Below are experts of layer 7 (counted from 0) of a mixture-of-experts language model. Rows are named router (the router's row for the expert), gate (a neuron's input weights, with its number), up (a neuron's input weights, with its number), down (a neuron's output weights, with its number) and show model dimensions 0-255. Each number is 500 + 40 x the weight over its row's rms, rounded and kept within 0 to 999. Numbers have three digits each.
After each expert's rows: "gets" lists some tokens that make up at least twice as much of what it gets as of all text; "comes after" lists some tokens at least twice as common just before its tokens as in all text. This comes from a sample of Wikipedia text that the model never trained on. Tokens count by the router's weight.

# expert 43
router:496500469410498491483480531432476500479529649455524488596471493503506534430560501513494477475508503477431511502458500500509515504529509490523534469624489522533448466489447559488506483407420512517491491487468455415548469440585506503471574527521500506546564517548525487503508514492492544467537524499540502473466514508623447490475524531493475524477541493489438466540515513460473466603472425478545542499464514535454501504513477539538497472503510527499500486474469571478458537483433495534481435446541540487537512444514467520493515519548471540493571421470451527564540474505443486519507524562484488474509530457478497463506470496503529465458459514491552510462566514524438548518527494410571511515419518498505464560372459403495506511550412533528568447464477540485515506510522510
gate0:469473538501518505491497501560467517571541467587479468563496516548559541498485507512515473481484460517504514477509424440525533487543403595557519523541496467552465450495544418530481515458475463527506503522524508572479461528504516537478470547450539551465495470496431506482498474526515507543540563527434509513428505475564517497443574497482472494530529523501529529536484462479474477532560502482497524577477574472548512497462378512565402508554491550472541544513512471478531430549442509439553480531546442451514452523457535509533499587447495504544486453583598488507541471514466508524475556518435415507502532569471513426534417527471524512457513470469484451501533451495498448509490479439531537478521433549551477523521476500489533470553532570563505513452569442483530450438522490
up0:506555447478412551485516501466555493425506522468439525457574425467455478502557495508442539520532489465516534537462527519479502540474584396477478457521469519438574521563515580428571504498541543493485554454471520481543485455489514508479498450554466467517482514520552500512475520479466475437445480498513457492542527539469510504574449494520553487477482455463458575466544544534507470423432486496473483463436444549446491553539571487486518542407504486540435412435468487507492616474566491499477527501461515521464544468578508466491473441564532543420572535458413537506516500437520525484519512503593510455489457482473453515434550521480478478507486511479505522494504559496515510549492481556496462483462543475436503515536491512540484574490475487444505480524521558542495560530529544
down0:501531455562436543454604514462477510446536508352442486501484479483502491514496547531447514512548504522471474539446476490462550550376500506469411478503478450366480465514484539467502486536473526558487502471479425480431478455485491491503513465497544520505485507487538468581504519431540472460513446547539518486486497511488481508453582564506533497436513457489482506496451550452563524540420454441506437437410487554510504517523537502436510546413453571521521500505498486430474497475477453642479477600545514445540480540494476463488555450471479482487528509457552481517534505515500500497504463465447497517468498490465502434499478452475490449531507540480456505518454565479551481526518541477476502432514487430557492506509559478531570505466541531491509524478519524509467481509489544
gate1:481468476525513532470461606443485476530489545462501515530547535557566468494563483559475518501514505493420460526544452480447501529515518442549554546498508456493533519525539513556431426465516472464456445479478538468473440473568507516496577541547511514538499456502588483522494546489512545505527512543558487508487522534558517462503473494480444494474520526452484452419471494463514553512523585466518491477515574424525502504575426530443575482532552549451433523452482501519476495485462433535588481493528565439474566510590465516492455497551467481499484478404483408495455474442581452538506493514522471517498510510497453417459466473484505552487504574520482548525476568503556487492471469461408551527529487468488509553439508461542530427525466464475528488555534479500446492521427459
up1:526530504473498503534543391523492525505490468557486485474483454461486555496469521474536456522463419459554508491450535546516480480501478539450450484505485570500470505484460451484530568529460536511554566500506431553515566530466492492494412457450461517469473536482402488507532469513516485474442486444393481488498484480460457593474506500516533508537473491539488531602510535528482450506454469542494514560461419584478477499419534488537416499464466486526571474534505493488525515486525531442402511504477418557510424524427545538507505519453519530498502508594536545489540566552438527449461502483461523494506480516482536571525494518532464501534527423502480479439524449503433474520527516526605454469503486520531525458558495512479421562496532558518474506454462519506560500508585571
down1:457516531471518440454504480548535526484499480534511468530540552533524446528545543528525495479529567437575497526549467476485490532538433495472462460445510500594457532538477490607523490509471505490506588492530467492456446460621490506495513518556483468533560485452552443497480434539471452476444499466496513546511493537550500487466540536550520429531527519480489513465482509476510478531480490477481559529529491567485407530479476505512408538532459414525546458464522507507510488446559518490463522499516489535415460523553524472548505500523457544452463448510522467555502500500411485437553397430524584502493476448425548478467484482507493521506501432507475493480557437541546421531545540484517601559513496586450474525469489530510428488574470587495444474474477492505545529487495540
gets: "201", "200", "199", " ", "202", "198"
comes after: " ", " (", "–", " In", "In", "/"

# expert 74
router:504475469491479461541534559499513533469548518453458523511541484494588507523556501512512494540555514518516507561468443551471488501552447484564457423530447539505511473435484547426479505507452480446515504556467482495483446489525458496521516430492479431493538504556535447565515482487465507463545535423491450476491495465611449553523470487531582540487551429520423494564476492444499485509479503545540559538493474507463444609492502524509522493525522502468496456513537545489486511463439448483528518496566517417584447486529515544508525523477493541535495422459470523543507475549465492490545535512537503394547580518494498471526486583525505518453474440526546547481544473576517467525537460417499572564442518472523530491487450483566422470596491483497513441488480506446465602496501529
gate0:448507549531518502521468565510474494553529574473541518457490524476527535453477487447495604504573470510449508468539438525485483439432494481506573446426382479587596499544486568482506485515467524507633502513496512443487487503473481507469527479519524558514516419497513577543480469427490498463495471550512566527530509528481480522472539540464475562502580505462505439528481535545551441504509522500529455465462535486482471489496501514471534512465443529475475532461521489444501536480455528572481513462422495507466430500454500484596523507482491494553561424438458428539535553505398460501474549496471493581508521509546579515512474458516466464482475500467405516513477490515558487434483545448541533468499555541478494467539462502508538462563507458511497459514472546504523462527539576
up0:535535462496469531431577482496534485469471425476456519545492457499532438529501553498576387473484531484499541563504583534519483528610503518554476516581565542426449502436519459514491440506486462551427456467497498511487522448499544481524471528475476439485499588504485462486555503561537561525502503433541467488445503483504516495534455496582517467495448485557509506487535487487476539496485507492461519564547460540583489516491516518550479493539533480477522470530528514546532413505557478457506485568541557492562538480532517534425520488488498466467409553514475555460443475580526556493496508488523537492515491490529394506498524553382574513463494540451569509486506521501439496587507479534535413439528474473546519541430535499513457530472506506495475526525523442497481528515542440
down0:541504432498523445487460494469519524513509486529508496475529504504473529504459576483475423533470495480566533544498492499476505535495534522483459456491485554456478446544538473563483529477513492464516568499533467523475490499427477519505480432538453459472551535495588518425556513509458499463535457439444491533496514551530517603562435457620420463440481501515454529544439495506416512545536545441448541541493522439565566572537488553524462530515486593519575491523461476510537453516491378512559464467566493434446473541507532521491462527429516531527522575479519594517456479543488496494448496575509546431480508519502487538526470497553498526445470484511511587541523502563491486473470527527454544485495562514531553547529497457492416531483512477464575503478481494509463533505532550
gate1:497530486557433504513489434516491441397540555458536489524523427538445434525533519476528481512508487573511494460513465542513418559481500486469430559554527473490525522417530494477490499486494546519537535541508511464502506553477396493547475526519483559485519586518487532471481511417497535467490515512540478512518417508578535475493564515531517523470540523531505464505470556408504444545450473536458548524450489469481519484448477407470546582521478443523384498471499489524504503486563506566432489452513556519490558475548500528450501500523554498477572526457525465491480492524412473540466436549558503444404518495396563537512488486540474551444495548496501533540502496463496412506517494453508535506526458513537517517425498460558529553525501525457521533499555422436517513520495517
up1:506504456496516548502469534468506550516499504474611491528523431515512512495448520454489502480510474601558492406578499504502437501560516487415516490508533577529486557455561509474426513528482447492501491475532494494487485469520561520469484506498467539521547540485517471444461429505595509563512488470538500476587525445401516465530460485548555541502501516538468425511480416497531533480519492495497451521553477449486581559540489460550541412424484486539486470502535585531468499526481541536520542572518516468434440488557525463458562472458598551497447516439559550507470524533477528511440513535498509474515497549469485471495492484464591490529491479479513440562540462512563492555488448456513481407500454475494491544505447477406461527471450548527479457459485493487470489519441473
down1:473475556541519500538539507450528513501498505534493473492525470496433487498460453486444475517549529503516555517531542528475502577482467436549420456461470508509492568429502512517496441465539538507502472476506432611458524556542473513553521468481501500513509533460486462574493530516541510487482485514472540470562435557445530464503503542578494583546473527522567403530559500462447503555538549523549497518539445523493495447490458516554562457580506513421553471503442490476524575529534515532473431480488518541512493581533522553512518445428519534498500573540493436490553532479441495549414496546557577556428531523459469515589519457476478493557529547517466455515463506462491520478486487460490616539533514502479497517549497475537579497500504526453525540447531532521552422476437545
gets: " the", " his", " The", " their", " this", " its"
comes after: " of", " in", " to", " for", " from", " on"

# expert 96
router:526521507413554481516460536509510527433512554481446537515488490499546479458566496569547522516501496460398475611482467534460528572544501506513482498553486587493509453476422534501486478506558489511480517554476531498525460504492525511510612468491408496512520502529508474506462508461465572432514517494470525470492534536490467501487490546500552480536530436473512544536430450518472505517541458546501561532504476576482408487508384497458488488524485530497504517505523557488489607564456485428501474490533516475503411514521500498519485523512464523588504476463474516504545475461415467462498518506536536522567478457503496496515499481531473442474507460500608530446462506488475432601524517475502537559428470479541499502480556472592509481524410540498574541434487548429482538490555548
gate0:510475476529510476504557556497492505500544493463506546535504550535485447525449491514498431499512554507532463496543565512368529514492522523499475480477548545487461575483550430520505538512504456525425446522511587535569484500467521483525504522427522522565502498493551480547483492478462438518545544588587538539538513520548530520495527502508522483493456426497494459592435538507541490460558471487487510483560475530549536514481467502487500456488469492505454474521486462447477527500485441504497458543466539478498481536447476474543468538488462479616472520506534449554565499489472436471516525513462514456439487537406425493567577533532554438475427521534549384533445507522513431442473427436511537522486500486504501584484542472518541419486536575492542484480592495458467523541543481
up0:604419539547517487461478466549462509492443496542489535533476409566489518519510479505520513549540459508565512455472535523530441498521448519449542506491477489442538444491528533517451401503347488557540512590535466506411519500466510489491477455548482510485508531480513515411505543519450508478499478482492486460465516537414511433512527492508543543475490578437552535543544523453405488482508556511437527433486376458510447529476564543417536535481480490507529483448541493442499480450467570507448512524410520476509544498468490513484472504483528495495433506474543478502477504463484536519523410561458482537491507553511512483548452436406475571513563498465448546480501547516496495489535537453497509453504508542539529477568459455464520477499482505459484528538491510533442501503519479
down0:478496535512504391410505482517509440560555586496517484511576548494567518476581541452564521470551534519519480432490531560474539471474518446494550479444533525507563497429402523591496534439515530528438555500490442530511483487447521516489510518625459468561442553530516471508466500545507468516531542498500480525509516456519490468545524523522495524547538501460542417457539461528509396484410548546473441523474515482531399484513467561482544536553518463455504477493506408491474473534451502464450452496447535452538506497529488417575498526532457531492513492556510470428576438500480472525457498474518505526565504541486516558541468529474507506511500478525454504563493508511479536595504495496545539433438479488444573481488503492506544508492512525538499466470531513449481471540480505
gate1:534415525508505475506491530452544518519449463557387514475413451476496450515493479554479500487469532430529500523447512460511446494514511550480494458578529543448505476502571463514468553487519567519482559462530608471580469562573532484474537420548484506526481509449478481527492540498528439545518562531518526454507554531500454493414476463420557472477544478514456498420512502502562500468485519556523461495443449546545472464439399524477471493494565466529495572499475516433481487523543514451538437502546509508445490534427465506455539437526462458435528519500546503531507552496455506494522497485523415466534529515473506470494523485513484507520529457463545511510468554523469482555469558523463386479494471500544487536473493588545459513444508542428481494480490479493520566522604541
up1:491571439496510484482532490547525455431547554498535520443511542529508481459477503428555480534456510535443546512505499523531519466500530465585486534448483469479498502511462500518487521504529496509512469535448422426457538420456465466511460581459479413481495573462451452464449487450510561522483485530553479542498463502448559549596512532480453547534530517435512512526491523489458542526438458515467506494521520485527512502515630469453513556428419514521515490481535484501471457494492469588518589512474483542541489531515442503545516563459416556561499516507467509456516464506520507440486494467534618504495467514531456586504477568527488497499498507483458504486543490409580497441463421525546491437506562532479560408502517446500493510499470481545459493538453520492511468481407521
down1:506573522478539578481510468383441530520523467519496437495526450391477477462505414524454523507539421460498495518555519513499444446489510553432528529503552500515494489578489514492471438445513516499516549460441413589498512494528482490398488463513490548526434454467486497485514497502527527581493465550480516512479491533485518533534533550500460556517522484526511521499555447487502487495546501511572493473479463473478506569539457533462526552479530475564554447484493425470552470526531551492530490496526492513518562429499515481524505492444469514630527506467498443437549507513470494470507494449543550517550409403538505466548529485553463429450495521459519447582511490548516550586443566443532556509560529518497531490476504541454440512448505473506442530470462524434499480492493511
gets: " ", " |", "1", "|", "2", "3"
comes after: "|", " ", " |", "-", "\n", " No"

# expert 17
router:505500451444527429495536476495528559478567543450473585483534520501527562476533511471523493483505497517507505517475448529463521523571481532554475452548438558541414465475490584475438481515427497559545517519507477527471419467543425487542479475557405494565516498533472466515503494489516549496493499466463521468438538497590481564493468525489472573508575482490495481509475518404530428543507463482451560558443450528449486580543489510496504479544528520498505498583568552457520507477471534525558495488550540448500450434551500567446487524516499511512546479511466542531515471484456477484501541515553530473500489445439485506496434532470480446482501496488502560448527482534523428518515461467560550533436506406503493500406449483528498513618480512513564455450444512465434502423518507
gate0:525465535535515456498528529493522497450514556504482511477566561564448492544534514542572538458467518557506453506509526523507393394495429523500446452458499504481507476534478551491533497491492437525570502493496525535401485484575415429510491512427529469520455511569408491540514524467465538426541520501483559475536506535539533449506547529476490513533536544493536529407446528432552448482512461523487517536524497490528473532484514470521409499560483512489482531528462491547503473544495454541450548450487489446539426516500478548423425466525522493552480498491495431493454563501492486524543542469622561488498467468547477490545456453444464494497502500508529464474468503485495459518546517471523537489511578490393447456471503478467491581522511505526470503411419497436481504495416480
up0:527445502531502462464508544525539488413507521468497523442576543562450510509537520513532544442480548563492453540496524547519407456512433499476464490469526510497503476525502533543514512469498470581519500474497533566391492491564430494539500510437500432509512524547389455547513535430438473445516510482463512492501500475554484466508552543473510470489515525521545498445471557478577518535509443522508500538550498497495442475504533491513389452557460515506508570492451474555516409542509497527461558441519532476496445493520431522460420495538539474545474426466491460507469547505469528527579497474612548504484499420560471530522558485466489464486507525524523472490480548475539436487564496444536523502527564476494386468499525480460512524509479478472453496413450484431430509498464463
down0:527519489488555513507506530538466525549531430506507489519502530501401528549525502526579464507462530467508462503519452518534545506489500516521489539513446495502515548504511563509487491534535499529516516522490433539444502532573506504445566523489512532564453517545554448471592516513524537459535419559585581495570457506513570412494453536460464495470554461634448518533486479474513490531532552500574519516452534491524487457498492453496483571540550505569481496516522480509482463580494436500542578525491466524482527493561536463480508502418485460383524529477491457438460477479508514540518533507559531484518439494529467439538503598597488515526527541511517459504579493459464514527521526510498493492480481502430553496474514525557519511531533560462535586529531483440548599490431557
gate1:521462425452439463459530495571536513535478519527535479492593465451605508513541486559497492551493539401444466421518481547484533464429506491557415531499522571509454472388542561509578519460440504576508557462508473494534499503546510456524494461480547503488513567527509507530538491441551450487473511496477582516476517484438541514501419544501495518506421526478472490458538518503487514455543539537514494495508460498516504509421530523468516528496402574509465470421520482494507491544462526495563480515519551515474432465524478501544535537503521503580491548485465511550487504541416439553534502479445512574527456556484597552441472556486475503473499460466539541479513546531570511446498508454498550526493468497467468517523550488409544462497496496540480512524523526538458418443487524
up1:461550499550579569475429509453500575492563423493466563494455488494414515463486495457533541480552448522527528464502510486530503544518584433517568489476520484527487508617478446503405490497498501464508498539519496517490493450567528572525554494506470489514479448519501495438461522531462575502459517494486478523491471456514500502502552460535496478472525505572475437546465504490450438479515472511482512520473548565471410600488481502539534471450604475582545514511482486483516469454506498550458491492489482459442489429557487482437476410497499454479452437466526490457515498489533558476442486538544519478463469448465473522500541387484508474553477441521506463495515477412491530552467519536445458463518497522517516534500497527583424558497559532488601486504420500495527497511535429
down1:523522498436503428472488520559389555516525526458500546517453457478516493504481489491431522457563480527457486459489426510445441502497486478415547499536459544453536503435443403514563448535494522449531536487493508489423520476470561559463557486445491515561508494535528536507454488498475443504566452491488510526467483563539481526507500520516418536475499537466470516525475534494540539517507479510458502519558552583591509499574440571550531490450504531493452464542538570478444538417461477506438484494465501461497550541464500549498464453500510498493471502538475484473475572532520509466509532521452575516460511484467488464472517540510457495465468564494436497526440456502383472493539460520514508503509586510487565484472538512515498427412476452524534518493556470402531433579505422
gets: " the", " a", " The", "The", " an", "'s"
comes after: ",", " as", " is", ".", " and", " was"

# expert 81
router:511421457449468483495572542506499537524596546449460501541462500472599566506546507452568469542544495577461484548455485524465531528570473504601465467523439513536390502471446514486502504479411530503509537546512439489506489492496424460483493523556489499484527436552537489535446511443520509456491496516506534445498499521548459571498440556469597540557527474515525560508471483488509490516481463517515482512462497495486481561437492542486492499564556530481400455548516584452485499518500477498511498502490482480545481378511508505494546523477392528529553451481481500526519509540459414471534570497457484403546542499445456525486445526504519463486477451466496459441506542533492454530537496486557518563474482495525479500464435493550450436558483506542540499464473498438457537461486522
gate0:433435541480511528545468537562491482472536512459500541561547482481479518600512567497524498503493574431463506476465500612559559521511545505536541461494464492506548495497482432552467499552498502567499499471510445536465473503547485485491500532481493485468527507506542439493511541482461426476496572452526538458511553546486470551495430493435519517468486485484450519569517491522562523438437441517524564536482526507512512536497456476445422398526522532486491511503467564487487540532595552501452497518520516458483520521478476516542551549516493484448532421496544557437464418441459478540437513470483528482459513489542464481518480537506517428475573482521454531526469557461480486514496446432548405562584487492603602566546513533464429546535487512524540507506527503477549535485466492
up0:524576463517454489461510433492496519532471483538488510472457527529527535409468473532475501520553491528515492498534488461440473502496436556478501493512546485524484498502530548457561508473498496453496464526474473416548483504463506482540467456504517467525506527480414520521507429540533546523509429557442447546512483509544560466534584524542465517507501493505505462426435535514447488550569576482476432426511449483484482465502511528499567602471418493514515508462544477523482492461430497499534530540518515463527409514476517485491402451505486542567480597508458429560530596562502535425536518551519509504516484512482483487505513496494470531493435495461560477436507465555563528491528563539466615450441504525440467411473499465563586505492537466441477507501436450536439468527522506
down0:468450474456541597477512582509567522535523518537473486541543470497548515520450539483525502458496434512453474470475476592524536526451479468548477531547514518490552447562511512517549522508428498518547471495452509561487510526532450538481509579507490539477498511483462500541500528491564495532481520437446515460530518565456452483575523554475510529481482447462530494412470477556490542511501562483463455502460541556467524469506462418519575465520472583521517478539569525460517520493499458515524507476563520472550532458548564551482422450488418523479492506496469511541506542533465459531493566534580474461482461453456509496466462427440495514501411546501514381489506467577537516577493478538546547472573490532516502537442588450531515524518554539475397476514502530497548523550453542
gate1:623463521539449448492512506545525478564550436507425544509526495449549511525536489500489533502565509507430530493584505420465484552555539484488486536582458476477528506505452480550529465524491478437570520471455502527512499542537450516491434528511473424447459473501525550494490534404557491494453448509484487395513508537456530445538528555522546497474510476461463578549467509488494442548438498538601450561468551509493592471470438421512445445467532460564483478471516460554558556525463568455535482505479510490525384499509479484519514485525519540482480549517544500448532583495548428505485487533459521515461489475501466459474502558472536544514448496459492487494452530502477505561481584554515487494492567462480539449513462489486476481458475561537551516465487549507451470491515529
up1:577445502476473448444465527417455451506505514570483515495561483457523505529575518490457524602556423459530443466488466494485487533517509471480470505462419426538528595454499495524549495493520490481538486561475515492502526411469533481531463476520514480505517460485527563505530481412528542459442453601524507505481530568507527566531437558483517501490420535435483492521499544468507512515543493529548488517470595528448504502460460558542566471475495581519485482549518505521494520490457542438492480526464497472463544443498556507486504388538469504525503525584523487468505637482526476513525584536463429484486537417532493533491557518551522492543466545493488539541616501491475491470554591527534502494507463520502454465531497503527499469479492559446569520517510524479508513513510512
down1:553488510529606522517491573547522562522528515527543503596482516434497499518566533510500400496557575516476492455449471497543458468512412535453502509569518521454468512567509487533489490426502494518558504492454498464520472522521521517479523570460545466507475470583518531563475439445479483570576536529400472527539463494460483496505539523444565506459469443453449537536503498525534537494494506523507517561502521585477474566431501497448461494486540410514411555502519544525524497490513513464528480494539503573497538499531449508555521510482481457453543517500527506516535581561522537497527479514560502522489510476510481453491491495407444452528483541549582427487447461532498522505467569487519427478488438509546428461556528511570515521421455534445504499478547505474531485494588532
gets: "'s", " the", " his", " The", " their", " a"
comes after: ".", " in", " of", " with", " on", " for"

# expert 103
router:523517464436436444493513506501530518497474530477497499582458503540504542492532549516510508527500491484411519524501490549486497531546509553507517458567507613516505408460500550531527527407474457450533528528472513478621496430538465507473531538522490480514623519577544450522453475479485556449529552498568510496469508536584490546531458541459549542554495469489490545471517497492475477574523474466513563530471495511459459521493448523511532466514511469519465452471485535492498566505435481476454499477457493499502522499520484548377468501495432505511549509501480528565508484520370496456520536511469529451553564458512486494527457587487466489436504498435537510495543467568450537512523428449544577538437519472547433540454437498578486526553434456527468470524466460500514525503510508
gate0:508447551482459503546547536506484475517484502538604493475498477500569553483490431471547522407445492555541533554495556535537482529597447523527556568491588565525463507484499459510539495457533530549468502531444480495466484491516492501487492432447504462414557389510544551463509470484517543515498501434493540526511524487522485482521455466500499549535522528485538482495481544527515502505443534489520534494510509519478481507496464521453502489562451507482481506530473462517474504505504495450545514423540425450473569530496395542560474475470490487531503428539515533468555553474493533575491487480463504430465501502460475512539491585505548528500446466505483502418497474459483595367481507533565490522563478585563595564467541536514452499483577483521503556551481494439535574507478476
up0:509578468530565486495460462520497508510534500488405548516508515501436454497493525548453458580571542478451476459528414517443524448406552461498454457498437425469524515524478527452486480519437435450530513459520563507546474475483505500516531538512490508574441548460466456561508575516488447492477537573510464495493486506491507526470538534515510457452457451523473543505498458487434525503562472517490457486462477480510503504526517476548494513428541492512502486475549515479530512507495503516471514563523540539479438486537604476462521496508536520482492591472505430536448457518494498382522539489504531574511510540553511465419520469487475473499476532498510538590486519571513436629532493493428541511466504433396393463536490502463556503554460514481507453470533522523474427471514547
down0:521581429510550508454451487502521460494531475497337521569568459526439485456547557511485510493470468517532539551440508497484550468504479512468443457505524489562540514513507452455515524482498536500449540527556456468482501533568554460556472470508424510530589392418548511528501537442499529534531520563528524472458473525471455490467363416497505481486489501534504504469517499519515492543489507461488502557565434493596504471533498492408460447524569538409454487583474467413517467486537515546467563474522486475459536531482411488430457484486509536475433519512452486460472450548512475530478511520504488529506471469468540496520499438484508411463494553435507534463510493494465513475475527519474520504448546440501522555492510471491448539469516506491548517528453509448498528511526528
gate1:465497485525446508481472526475453484494476476480525469494470486482490522439440486509474504432461576439551465522470491510394518510490512394582526526476447436524448454469506480541482501528549461523543421465460502567437527477458511522428501484522488527525575504549543475539502498513444444521532426491469481485552561449559500570551539510481436484499509559479454451506559490510514511588501502473526462462505488466502576436473532467568547493406462599594552416491569555531500488549476506543382520472461567421564506472453474532522583524528513432476492493500480512533468464487495561523463468526510505499545481449517436516515508491483521566537465533557430510461484506519495500473510472531477484537541583518564524556511475500553515537477461496484503519505452535504519498511432537
up1:581508490511514411532527539464532461534513544542494483546516492475479509521636521448496498532534516492526569492533518443607459515534576503533536484574532538571492601529435519495532465543496550497491476548495429519500553533576497496528486492512508514506504521458490519481556509519518500480492499465468453477445496510383469399580442468484504470520571529547455510490502527494541492441403451462481503450464481484558482535534547462546488528463508487554498500453547491486419532476457514500551494486458514517557532519480500522548499413435509492517507483522486561480568536475551502495575441498482433495502549452439499455550486509509466505497461510457553474492576526523493543554504496496599440479534421483494516513438463503425498515432513540432570567486544548518506499539503479
down1:472521519494539509538485467525559526549488479537496466498459505491457514466382552533512478545508478395528541500456469444547464462477462530559452452552464566505484429408482503499500477564455499593482496554533462409478486529518509421508487502515565466456522472512536516597514526483453508529478521535534500410480456477445496528389500527500502502417571496541499434521512496513503478483544490472516480518520529538558514443427491454455482466482503538467506471471491479417493545446458437510568446501496480394424495541466525494483556531522509528468454527524504445512424470472501465531601488478521501437490425527459538470474510441541436474508525540565487500494512517471453480508424494453484469512489459508462479502505566473573548449495502495474444552560426505482454549530482525
gets: " ", "201", "200", "202", "199", "198"
comes after: " ", " in", "In", ",", " In", " January"

# expert 32
router:507552487449513453507416491442537554487539532472488503512608509488526572477552535530546471489479524497368507490493485516490511501569436491543480474539497586479530535479431495504502536506437526506520491524428489497560455403506497515452474503537546468501536507498494468538504511488496571482473515514516479462425484523536448483468462483445525547502522497453530530545442492386471520553517437488484505556503439508466460543526467542459541487516535546584492463479538528529495509378437477497489515496503453499500479525469503536417500530483499519548480493498434532500525493497446477479498574455480549469480536497447515489481485479508449470464527489420543503464523518521443492581461434506549501478340479475460496532463494498519458500551368442465550427458514565520455514471526540
gate0:473500467469617482486507533523522500464503527488527430531403531477550534462507502518507471503556516541489470489536477480509565468490506459453507520540531499515496426486511506462483542461487445462473453437519517515595468536402532470527507502509469424473484497465516467517581502507505468445547624564487503493480500513395600462505445509496443471515497485473572516418504545438473449560521472493543540510489526569497509560538480493522480398482468495522459491492503532452540586557425526488618507495544488490601475555526499416490484503537455512484451541510463563515539479476501502490457499421472534495523507501446517541480467496504533485464497511525474482510519461487506575497427492506502476461498482537504463525501493522441424510514557511457452442418466594453426481553468518
up0:538482555529413561504502500445499525562493485488472529499561463474452485493447517503469496483481510484555473522509541548484442492542517540579520481479466516492534618563480503488527464517544525504526546555484442475452502441571470474474512507481525583527488480472481523487430465506453484559467416404529526506464492479600443520512541485482556516487488503573457477603485482568540514416486491488459460474539481455482480507476551473491529615505517481441520521503485431548458414462555489489397476476426484506424547450418492504547520476474514511504507464515524444474445548475515532554553507599495522545505506456550498455503501463494482478526464521508539504479515530568486418466519485502516511544506543497518507495448525503526533475489469482528515568644487450534560532469540493
down0:471486429467493531477451467580471566580472455504444547538521488498510572492440507579494451501514523525486519488531468596479456508519484434508551522482429513556562526507543482549521544481552460441500467438491548444482497489561452546475510449450479520581487485525430503450510532507486479492474531436560509528498498498432486490541483516506558509518522491483523476526459462399497543522492523536495492556465449505462463593460379500487483507496514443459493561496474553562571520497546501465473524506542437502500533476458491515512499488492453496438501488429432405472544535497526543527498632589481479491528550474524521578513491527404520515479446449540517556487490508543459472472491487477478465465489489520500470577502510558488500548503463471491522559509458525457411529418555520
gate1:475530489498494482499442475522424474492414545520508490498509498548424530519471486423525460565487430563503503561454498564490488509507392562538460409492531512495557488580535442476516548534524410463537507449537491494517545411464448500497478446489509559489513472531499492479515484444573465510483546473504498528467441483432502463455532551493451476520582438514518533449588413514490570535496400520542546505517494460526562503529519521481553448460452486448457535520493510526514485535554431483511487541477514483554539557464560504507526518476548499544474522524493497498501542488510529487520508494487510421525509492475514525458473473550489495494495539510554499497492567521437500494435555606557483528483510495514501445504566485541530452528451422579562513563512514532543524456377554
up1:460579479499476426487450520492437528466485523510414541462523548589434518490503545516525505500445532467494527512456531556565521529503486535428534497526471514519511457617508468445542482557518456415488544479553506543512535486516453479545490436538439473508492516490459482523447499468611514534478498467513515465470439482475551533492459568500456455527491428535497476472540448579531586523606459510519525443524484487522535487505490454508558542559469509449445501588524506497424519499515420542459479491512496512533545513564504459545496451446523528538508495592401432488518474473521461532473501546496503495455520493503448515474455498586467493475500532447489476569448564473490506506474525513503433518432457492543501495463526553568492462541485431549590523495476496488455482463462543
down1:517568489535510512461468447473471472484482547557462476514500478495443495528461494485520473470578543474544539477472481506502488540550525490502492407463550446586466496536496532512538556477405453500494417491452454531498478491608588495506504560472483510429591472459484507487412531529490458516525496505491462544494512538416529485502487451538514462468527490493533528431461540478454467497521501534548547506508416451578464479492455480495541481491531507477449476484468503483462490437521476491458564399563545493505583452526465453492539414472488539523481519611530527555428449511559439478494481461476529526468508486554476505487510475526495576593480544531534511496465491457511580449529462500526498591467438515557542529451510566547494533521409527522510435546456512489461500496491527
gets: " ", "1", "2", "3", "6", "4"
comes after: " |", " ", ":", "°N", " /", " $"